{"n_layer": 13, "d_model": 128, "n_experts": 128, "experts_per_token": 4, "d_expert": 32, "d_shared_expert": 0, "activation": "swiglu", "moe_layers": [0, 1, 2, 3, 4, 5, 6, 7, 8, 9, 10, 11, 12], "router_score": "softmax", "normalize_top_k": true, "routed_scale": 2.5, "balance_loss": 0.00558, "balance_bias": false, "init_std_router": 0.0258, "lr_router": 0.00047, "n_head": 4, "n_kv_head": 4, "head_dim": 32, "vocab_size": 8984, "norm": "rmsnorm", "norm_place": "pre", "norm_eps": 1e-05, "positions": "rope", "rope_base": 10000.0, "rope_fraction": 1.0, "qk_norm": false, "attn_scale": 0.177, "tie_embeddings": true, "parallel_block": false, "extras": ["capped logits"], "init": "uniform", "init_std_qkv": 0.065, "init_std_o": 0.065, "init_std_up": 0.065, "init_std_down": 0.0, "optimizer": "muon_variant", "lr": 0.00542, "lr_mult_o": 2.0, "beta1": 0.9, "lr_head": 0.0123, "warmup_steps": 200, "schedule": "wsd", "decay_fraction": 0.77, "decay_shape": "linear", "final_lr_fraction": 0.0, "batch_tokens": 32768, "seq_len": 512, "doc_mask": true, "train_tokens": 242400000, "steps": 7398, "dataset": "wikipedia_en"}
Below are experts of layer 8 (counted from 0) of a mixture-of-experts language model. Rows are named gate (a neuron's input weights, with its number), up (a neuron's input weights, with its number) and show model dimensions 0-127. Each number is 50 + 15 x the weight over its row's rms, rounded and kept within 0 to 99.
Before each expert's rows: a language model's description of what the expert responds to. This comes from a sample of Wikipedia text that the model never trained on.

# expert 59
Adjective-forming word endings such as -ic, -ical, -ary, -ative, -ious, completing words like Clinic, Strategic, honorary, mysterious.
gate0:59 40 73 25 58 63 47 44 61 45 50 73 41 33 53 68 57 54 44 83 37 60 72 50 81 55 60 52 35 38 52 48 60 78 46 54 54 44 68 42 34 38 24 50 33 38 75 68 49 66 34 45 49 54 19 67 50 49 40 35 81 58 68 30 77 56 73 45 56 41 37 61 46 63 46 54 21 61 33 36 90 38 42 68 71 27 42 64 48 49 43 37 34 61 56 48 46 60 65 90 61 74 63 55 68 25 63 56 76 52 33 43 24 28 48 35 43 43 66 49 41 53 44 48 42 44 50 66
up0:73 70 70 45 77 63 36 52 60 27 44 50 44 46 66 72 34 63 51 75 26 67 77 44 68 40 61 38 29 53 51 37 53 86 24 61 52 32 50 33 59 44 42 39 60 48 52 55 45 63 44 53 61 31 51 55 20 30 48 09 77 66 67 44 94 54 59 61 52 35 33 32 56 55 57 54 14 42 57 55 66 48 70 42 31 41 44 52 60 37 77 60 56 53 58 47 47 61 75 71 55 60 60 49 45 46 70 76 43 55 46 42 36 44 43 36 71 42 68 61 30 39 52 65 34 70 36 42

# expert 20
Adjectives or nouns opening a proper name or compound, like Air, Gold, Red, New, Iron Age, Blue Cruise.
gate0:46 45 54 43 61 26 55 38 38 48 42 50 14 51 39 53 58 53 59 46 78 38 57 31 72 58 43 54 65 58 45 70 53 32 74 34 44 35 54 52 56 68 72 27 37 63 54 51 47 41 64 23 37 77 30 73 45 69 56 73 33 65 52 61 56 47 67 66 61 58 75 41 34 86 37 34 51 41 43 29 32 14 52 55 65 44 61 70 54 70 38 45 36 54 48 46 78 71 59 45 18 47 81 41 48 33 56 42 46 49 56 37 39 59 43 81 49 62 54 21 22 61 64 58 36 39 75 39
up0:38 56 54 56 66 65 59 26 34 46 60 67 18 68 31 25 52 46 51 42 56 36 36 56 64 37 41 34 72 50 61 63 49 39 45 62 30 28 52 16 95 70 67 52 33 46 77 28 37 40 67 66 46 86 59 51 37 86 52 53 56 54 66 59 55 54 37 42 56 66 71 61 56 56 25 35 49 57 32 39 46 55 42 43 46 40 59 52 43 52 32 30 32 43 30 54 31 17 75 28 40 53 61 36 50 56 73 32 59 51 44 43 64 57 71 72 43 63 53 37 28 56 74 43 39 65 67 39

# expert 58
Lowercase one-letter or short word-start pieces after articles or commas, such as c-ylinder, c-ement, comp-ensate, inf-ectious.
gate0:53 43 53 30 39 38 59 79 61 57 16 66 37 60 63 63 90 46 35 31 65 53 27 75 32 14 41 37 48 54 51 52 49 68 56 49 42 54 36 58 54 38 65 45 48 46 37 44 47 63 41 41 64 42 29 41 86 50 39 62 50 38 32 43 53 62 56 74 56 44 79 07 25 60 54 26 67 22 81 60 58 72 79 53 37 55 54 90 65 63 48 58 66 55 45 53 57 53 57 64 50 49 58 59 34 33 71 59 48 35 27 40 61 39 53 51 43 45 49 33 55 53 78 54 48 37 63 46
up0:53 37 36 31 47 56 49 73 59 59 24 73 45 63 58 63 74 58 41 35 58 55 46 56 42 43 32 59 67 52 62 47 39 52 46 69 30 44 41 43 50 39 52 56 38 45 38 44 65 54 33 48 53 62 43 28 71 50 80 70 35 54 40 61 43 38 54 60 42 47 65 23 37 53 42 20 52 03 74 35 63 76 72 80 30 83 46 76 55 48 17 81 19 57 59 51 41 62 58 57 51 38 44 68 41 58 63 52 36 27 82 53 45 41 48 58 22 36 48 43 45 48 52 53 27 30 28 45

# expert 60
Pipe characters opening or dividing cells in sports and chart tables, plus semicolons and dashes separating entries in chart position lists.
gate0:64 60 73 49 65 51 59 50 60 36 72 56 59 58 39 46 48 53 35 60 55 59 36 25 59 23 70 57 35 47 48 44 66 64 37 31 37 36 45 34 60 48 38 40 20 43 52 54 51 57 47 28 50 12 51 63 43 66 49 68 71 43 49 44 78 62 59 47 39 57 71 47 50 54 30 61 49 52 19 79 27 22 46 59 57 36 60 44 53 41 64 68 58 53 38 39 54 67 72 75 46 43 47 55 67 67 38 65 36 42 30 17 25 38 66 55 39 15 21 74 57 57 75 66 55 22 38 23
up0:49 51 42 48 25 53 42 71 66 59 52 66 36 53 59 33 48 23 53 52 35 57 74 71 26 89 35 53 63 51 37 57 52 65 41 59 64 74 71 49 60 30 33 66 59 30 77 41 50 45 54 66 53 65 35 36 58 58 47 21 39 47 58 55 36 60 63 70 44 47 22 48 41 52 43 26 53 29 56 27 75 71 62 46 32 46 43 67 44 69 32 23 35 32 42 58 39 38 34 31 46 64 59 61 39 59 66 40 21 40 75 78 45 46 46 38 46 81 61 32 62 62 28 22 53 74 61 54

# expert 21
Decimal points, colons and dashes between digits in scores, times and table statistics, such as 3.5, 3:58, plus number words like ten, twenty.
gate0:45 39 57 55 19 49 54 51 40 37 79 27 57 76 62 69 19 69 16 62 33 39 77 67 31 69 61 51 42 45 22 66 42 51 71 23 59 50 53 62 69 57 69 61 46 54 52 49 41 54 50 68 37 59 39 36 35 27 43 26 55 62 48 52 36 59 72 56 45 58 47 52 58 80 54 36 56 63 54 27 63 83 30 50 80 63 65 48 50 50 24 51 81 49 61 41 32 36 69 37 50 71 64 71 60 49 46 84 44 60 43 35 68 42 48 53 60 44 41 49 56 67 41 53 40 50 33 76
up0:55 35 55 49 59 82 35 78 51 40 53 59 41 35 26 50 41 13 70 57 33 47 53 59 44 58 45 37 52 51 69 78 46 68 39 73 32 59 67 50 23 43 35 39 41 30 22 46 42 15 36 62 64 67 54 43 50 47 53 62 26 53 45 67 50 45 24 37 59 73 74 62 01 33 58 47 59 34 73 69 42 48 45 66 29 35 34 63 65 61 60 60 56 44 58 51 51 22 39 44 33 37 23 47 56 50 75 43 72 54 37 58 32 30 45 66 51 37 52 48 64 40 33 44 44 48 34 59

# expert 30
Final pieces of English and European surnames, given names and place names, as in Wh|itch|urch, V|augh|an, L|ille, Jeff|rey.
gate0:66 37 24 54 42 61 71 47 52 33 45 47 81 46 37 47 57 45 34 81 62 42 54 34 47 56 65 47 44 25 50 27 40 61 87 26 76 57 37 58 44 61 31 68 28 41 56 49 31 42 48 39 85 79 41 66 62 47 33 62 66 37 44 35 54 47 53 67 47 42 33 27 26 28 60 59 28 22 49 40 49 61 36 64 61 47 43 64 55 63 45 35 52 58 53 44 53 63 42 02 29 35 63 48 63 47 64 60 51 47 38 34 11 21 31 56 57 60 39 42 48 72 59 41 59 39 56 47
up0:41 55 44 39 66 60 37 59 61 27 80 46 92 52 71 41 50 28 26 50 40 28 58 39 70 68 22 64 33 59 68 35 12 51 79 58 53 36 61 36 34 75 75 51 61 54 51 50 53 48 41 44 61 72 43 58 53 50 50 56 57 78 44 44 39 36 59 65 37 55 48 55 31 51 78 41 57 21 37 32 73 70 48 45 34 45 27 59 59 33 45 60 39 46 53 61 42 67 51 44 38 78 42 56 78 40 58 56 65 65 65 20 43 53 33 71 42 49 56 60 47 69 60 33 66 70 70 75

# expert 41
Short vowel-heavy pieces inside personal names, often foreign or Japanese, such as Gilm-ore, Si-oux, Mikim-oto, Fran-co.
gate0:59 53 58 45 51 55 39 43 36 61 45 53 61 43 53 59 29 46 57 63 72 38 62 15 47 54 40 28 43 40 40 20 74 43 86 72 59 38 46 67 45 74 68 55 60 67 76 83 42 45 67 57 51 59 60 48 62 66 48 49 38 51 71 51 35 37 69 78 34 35 48 74 58 47 55 51 63 58 61 55 46 89 46 70 38 43 70 59 47 75 33 66 59 78 60 43 45 47 42 41 58 44 50 64 76 50 39 58 52 94 39 35 40 64 54 59 66 16 25 81 49 36 49 61 32 51 48 44
up0:81 29 56 41 63 67 56 45 46 44 27 32 29 46 49 49 41 54 54 97 75 28 63 22 35 60 53 77 45 79 32 35 64 42 73 73 70 60 72 52 70 55 33 69 62 49 34 50 50 62 63 24 56 56 34 28 60 68 66 36 45 67 54 36 63 45 54 80 50 43 64 64 55 50 36 51 37 48 24 37 32 46 34 55 41 34 55 62 37 74 24 57 53 74 49 60 60 74 71 44 70 43 60 58 39 54 46 51 73 64 41 36 38 44 57 62 66 49 17 48 46 44 49 31 40 53 62 35

# expert 36
Sentence-opening However, due after however, plus but, so, though and sentence-final periods, mostly in plot summaries and narrative prose.
gate0:58 75 51 54 74 35 38 45 45 56 68 59 34 65 30 50 74 53 62 60 32 41 27 43 82 43 74 42 51 38 55 36 45 60 37 49 67 70 30 67 49 29 98 38 64 51 59 35 53 75 61 45 38 19 54 61 74 33 52 54 68 38 52 53 58 37 72 46 49 58 46 39 32 43 38 30 41 20 38 49 75 68 62 76 31 70 44 44 54 46 41 43 61 67 64 41 74 49 83 68 43 53 46 80 55 61 33 45 40 62 37 60 34 37 30 40 46 49 48 37 28 58 19 64 51 54 37 49
up0:51 32 27 66 23 82 58 53 42 47 32 27 69 26 59 63 30 45 56 32 77 60 50 42 11 42 41 62 47 46 48 58 49 40 54 50 49 41 64 46 53 68 51 63 61 47 51 40 56 32 65 58 67 54 29 34 32 62 35 38 32 50 37 31 34 57 36 33 26 53 37 57 80 32 70 63 57 78 67 54 34 46 45 27 53 14 47 50 72 59 58 53 61 15 42 58 30 21 31 33 36 43 41 31 51 44 49 59 33 38 59 41 61 56 64 65 53 35 50 84 81 37 56 35 54 50 61 42

# expert 63
Lowercase closing pieces of compound or split words, such as ff in trafficked, ource in open-source, line, day, round, ight.
gate0:31 39 63 54 77 59 56 45 47 81 68 55 63 58 60 29 55 57 22 52 27 67 41 56 69 38 54 34 72 76 58 44 42 39 54 61 41 45 66 19 43 52 33 49 66 30 42 72 60 51 56 54 58 57 49 34 32 47 46 67 54 37 48 32 38 51 63 56 31 45 41 63 79 71 33 74 22 57 64 39 77 47 62 57 43 58 55 60 36 41 46 50 19 83 42 47 67 77 68 58 36 59 55 36 20 12 49 49 33 73 71 61 54 39 59 52 49 52 47 37 47 21 82 58 45 52 30 63
up0:39 58 64 68 48 39 62 49 47 51 74 62 41 79 53 36 62 30 45 56 52 71 60 32 42 65 77 41 63 66 52 28 47 32 67 65 48 59 59 46 28 56 60 60 62 39 57 33 68 38 64 56 41 67 54 63 51 36 20 61 29 07 34 52 26 37 90 36 69 32 61 48 63 65 47 14 38 53 44 39 47 10 54 30 58 40 52 55 70 25 41 50 52 66 33 48 67 45 40 27 53 43 53 57 27 40 18 53 40 46 52 46 55 38 20 66 58 67 64 50 70 48 48 55 48 44 78 51

# expert 45
Lowercase learned word stems completed by -ical, -ics, -ist, such as polit, gen in geneticist, bibli, phot, expl, sculpt.
gate0:36 39 47 68 44 52 53 50 70 76 49 41 74 46 26 75 91 48 52 50 42 49 46 23 60 43 58 41 51 56 67 70 39 30 89 54 44 48 69 60 61 68 69 60 52 35 44 56 67 66 54 82 63 50 61 45 58 28 46 45 72 45 62 16 72 59 64 38 48 58 55 68 55 53 44 55 48 43 23 73 50 68 42 47 59 70 53 50 46 64 64 53 41 74 24 53 64 52 79 40 66 28 29 54 46 33 38 24 64 54 40 49 50 55 69 51 66 14 71 69 54 32 47 51 63 39 80 44
up0:60 38 45 41 57 59 68 56 49 52 58 68 26 68 55 37 31 48 57 77 53 54 70 60 62 46 56 63 30 51 43 44 56 55 33 28 73 61 48 59 37 38 22 39 17 61 68 39 40 49 56 17 44 74 61 44 51 51 69 70 38 44 51 63 32 36 19 54 56 56 44 31 56 45 38 48 45 63 45 38 49 37 44 42 55 57 50 53 54 61 48 31 52 20 44 51 14 47 71 14 24 51 60 58 40 52 44 57 43 63 70 58 68 63 30 54 43 99 46 48 42 49 66 48 49 59 41 56

# expert 8
Mostly the digit after the initial 2 in years like 2009 and 2018, plus words like United, tr, and Arabic letters.
gate0:73 81 42 68 59 63 27 25 40 44 73 33 36 06 48 53 65 55 61 52 40 51 55 30 34 44 53 55 27 60 82 39 42 47 20 52 43 60 73 52 61 37 65 67 71 47 50 68 60 40 58 61 46 51 69 50 46 25 45 63 74 55 54 63 41 28 59 51 44 64 32 55 35 42 49 39 68 81 72 39 40 24 48 49 34 66 26 57 41 29 50 61 56 54 66 35 28 40 70 59 52 53 22 47 60 49 38 49 57 55 69 49 58 53 82 55 54 54 69 48 45 51 80 26 50 15 56 30
up0:55 78 57 66 45 50 48 22 41 06 53 43 50 14 68 65 48 38 53 58 24 51 48 30 57 52 68 34 32 59 61 39 56 63 14 51 71 26 65 48 49 43 62 46 34 33 56 42 64 32 38 40 48 67 52 20 35 51 29 24 43 59 52 41 32 63 38 52 60 55 33 49 32 51 40 77 53 51 51 21 52 38 40 82 40 37 46 58 62 61 52 61 65 44 70 38 57 42 68 70 69 56 45 52 42 48 36 33 54 78 74 40 58 34 40 76 58 39 22 40 51 57 62 43 53 40 91 47

# expert 22
The word not, and opening pieces of longer or foreign words, such as un-successful, ann-ulled, Os-aka, Med-vedeva, plus stray UTF-8 bytes.
gate0:43 45 35 62 54 54 30 38 41 65 52 46 28 16 80 70 30 61 24 71 43 56 45 59 60 55 44 53 33 35 77 71 40 75 60 57 19 60 82 37 72 29 57 47 34 64 32 73 32 69 59 39 26 54 45 18 63 54 33 62 68 54 30 52 65 70 65 54 46 59 38 38 67 58 13 64 35 45 59 67 63 70 64 40 50 68 45 60 61 47 56 48 49 59 56 41 48 42 45 47 23 48 60 35 75 38 51 63 28 38 50 41 61 45 26 50 60 60 45 24 57 52 30 42 29 37 41 33
up0:76 49 80 78 35 56 46 57 31 56 67 31 19 66 43 50 59 54 43 46 64 65 62 46 73 85 46 57 32 24 20 36 64 58 63 45 69 45 86 72 57 57 54 88 59 70 50 60 38 49 71 29 31 68 39 63 46 19 31 31 45 51 45 50 52 23 40 66 49 50 62 48 46 34 53 44 41 63 56 63 61 41 44 43 54 38 39 25 55 38 31 60 41 36 51 61 67 44 40 42 54 56 61 47 43 61 46 34 41 29 61 41 59 64 58 73 40 47 57 64 29 28 74 30 68 22 29 59

# expert 19
Line-initial hyphen bullets and line breaks in infoboxes and lists, e.g. "- Country:", "- Domain: Bacteria", plus Clade, Phylum, Sub.
gate0:38 55 39 36 64 34 24 76 72 65 59 58 63 56 50 62 51 59 32 51 54 43 49 55 53 29 69 75 44 30 74 63 96 42 56 54 27 32 60 57 47 47 55 64 49 54 44 39 52 61 38 45 26 25 65 50 79 34 48 73 45 36 58 42 59 71 68 28 65 56 27 35 39 43 37 70 61 63 49 41 47 29 35 26 50 48 50 43 62 50 65 55 18 72 58 60 50 49 99 59 58 55 35 76 46 11 52 63 69 50 47 37 59 67 61 57 38 47 31 46 29 64 58 42 70 44 38 49
up0:62 66 47 61 58 55 34 67 39 62 49 56 57 52 88 47 64 54 48 57 64 57 38 41 32 45 40 25 43 62 42 70 53 22 46 74 57 21 21 75 33 46 35 73 49 66 72 68 39 78 62 54 41 46 64 49 45 55 28 52 56 59 59 56 46 46 64 22 70 39 45 28 51 28 32 22 61 58 26 52 47 37 39 50 29 55 58 60 73 32 68 39 52 60 53 29 65 53 73 46 54 83 62 42 61 66 68 69 60 26 58 45 57 15 47 54 28 85 59 66 55 44 70 61 60 36 62 55

# expert 25
Word stems or openings that take suffixes like -ation, -ed, -ing, such as act, access, success, contract, Co-ordin-ator, occup-ancy.
gate0:37 79 29 12 46 42 39 63 36 68 68 50 68 44 56 64 54 17 44 53 38 45 52 61 29 67 43 55 43 55 45 39 29 26 68 63 51 52 34 42 53 70 77 25 66 51 52 50 55 45 63 64 43 56 53 10 74 53 56 43 35 35 53 34 68 46 73 54 56 31 63 17 63 57 20 28 32 36 76 33 32 73 36 34 59 54 71 68 54 61 49 39 45 51 29 18 44 62 39 76 54 52 53 46 46 35 55 48 48 42 47 44 41 56 54 62 65 40 66 38 45 21 57 53 80 62 33 38
up0:62 48 33 33 38 39 53 48 43 65 43 51 47 60 68 54 59 15 59 53 12 58 76 41 48 56 61 33 48 46 58 49 49 34 26 56 32 62 39 89 32 69 51 46 54 30 39 65 65 53 46 75 60 34 61 39 37 36 72 41 40 58 50 24 57 46 55 45 66 41 26 22 46 64 38 56 83 55 64 31 58 38 70 24 59 60 58 65 34 73 77 63 48 59 43 32 16 52 31 57 52 29 51 62 37 17 38 44 39 68 42 64 49 56 45 47 68 71 69 33 43 26 57 53 69 59 58 30

# expert 42
Digits after the first one, or digits following a space, in route numbers, ISBNs, coordinates, time zones and statistics, as in US 95, ISBN 978.
gate0:51 45 46 39 62 35 76 62 41 57 37 52 57 24 60 62 53 40 36 37 63 65 57 58 43 00 48 71 32 48 28 35 38 36 51 52 17 80 64 60 36 50 60 69 72 70 31 58 63 60 29 55 33 69 58 62 43 54 36 40 33 66 49 38 49 73 33 24 61 41 26 41 49 72 49 37 52 65 37 23 68 17 54 51 46 65 61 72 45 22 52 34 61 35 41 65 54 47 49 48 54 31 65 48 73 44 52 32 38 50 62 28 33 66 53 51 53 65 43 53 46 47 68 67 57 75 77 61
up0:60 45 64 47 11 40 44 32 63 36 77 38 49 24 58 32 55 62 55 39 16 52 19 33 44 61 93 51 40 60 47 79 30 43 45 54 55 60 70 49 41 50 27 57 44 51 55 54 25 50 50 38 16 53 69 31 53 64 78 52 46 50 48 74 20 23 41 33 57 68 44 70 50 45 57 77 44 30 62 64 38 55 58 46 66 58 44 57 65 56 40 37 32 24 55 59 46 32 58 55 46 59 68 51 52 23 31 48 62 47 55 57 38 63 26 39 40 63 62 60 50 28 43 62 24 51 67 62

# expert 35
Final pieces of place and proper names, like -ville, -ana, L-una, Conn-ecticut, and second words in World War, Peace Corps.
gate0:64 42 52 67 59 51 40 44 28 41 40 51 68 60 56 58 62 81 46 49 46 61 62 49 81 39 50 78 39 55 26 51 54 26 62 62 45 63 40 64 49 66 28 79 36 26 70 61 58 69 40 59 90 74 51 59 47 62 38 71 61 55 53 62 30 68 61 74 54 34 75 39 79 75 64 29 55 54 59 58 56 33 69 61 12 58 31 50 42 36 36 59 49 51 28 47 64 60 37 44 67 53 71 55 27 37 64 45 69 37 61 70 44 56 42 32 59 30 69 52 38 45 62 51 65 32 59 21
up0:46 62 63 82 47 88 67 44 62 38 40 47 53 61 59 48 42 51 75 40 55 52 55 44 70 54 50 55 36 47 66 60 68 43 68 24 50 47 78 73 66 74 53 70 54 58 84 29 69 66 58 54 55 54 36 66 63 40 25 79 70 52 69 61 43 50 87 39 37 49 32 56 57 54 71 79 66 63 62 19 52 65 44 65 21 51 51 69 50 33 47 37 80 50 36 41 50 47 68 52 52 46 66 17 53 48 55 62 62 48 38 58 69 57 73 36 44 55 33 68 47 43 42 53 59 56 23 33

# expert 51
Capitalized syllable starts of names, mostly Chinese and Korean, such as Y in Yulan, Ho, Min in Min-soo, plus Bl, Me, Be.
gate0:46 62 44 73 55 27 46 16 48 62 58 58 42 60 31 46 62 70 62 39 38 66 64 42 50 27 61 60 82 24 16 47 44 62 71 50 46 52 21 60 63 46 34 42 86 56 30 56 71 52 29 61 56 82 45 50 52 45 32 68 42 51 56 53 62 73 26 41 53 73 76 67 89 30 75 52 41 47 42 56 66 35 50 34 56 22 44 39 56 40 46 46 59 64 59 55 63 88 60 50 53 57 44 60 68 49 66 54 42 56 39 60 39 52 80 49 59 63 64 51 27 38 36 72 51 60 58 59
up0:60 21 45 52 82 60 09 62 55 46 52 48 46 23 58 66 55 23 56 70 56 64 18 60 23 29 43 57 20 64 59 55 82 31 59 47 54 58 89 27 46 37 54 62 28 57 65 56 64 41 58 47 40 33 55 33 58 54 37 35 46 59 24 57 48 40 55 46 49 26 68 26 47 45 44 45 60 40 61 71 14 38 54 53 36 64 52 47 47 54 63 54 41 38 62 36 64 37 62 31 54 30 58 49 37 44 47 56 29 32 74 24 52 30 50 40 36 35 30 44 37 82 51 35 63 58 50 48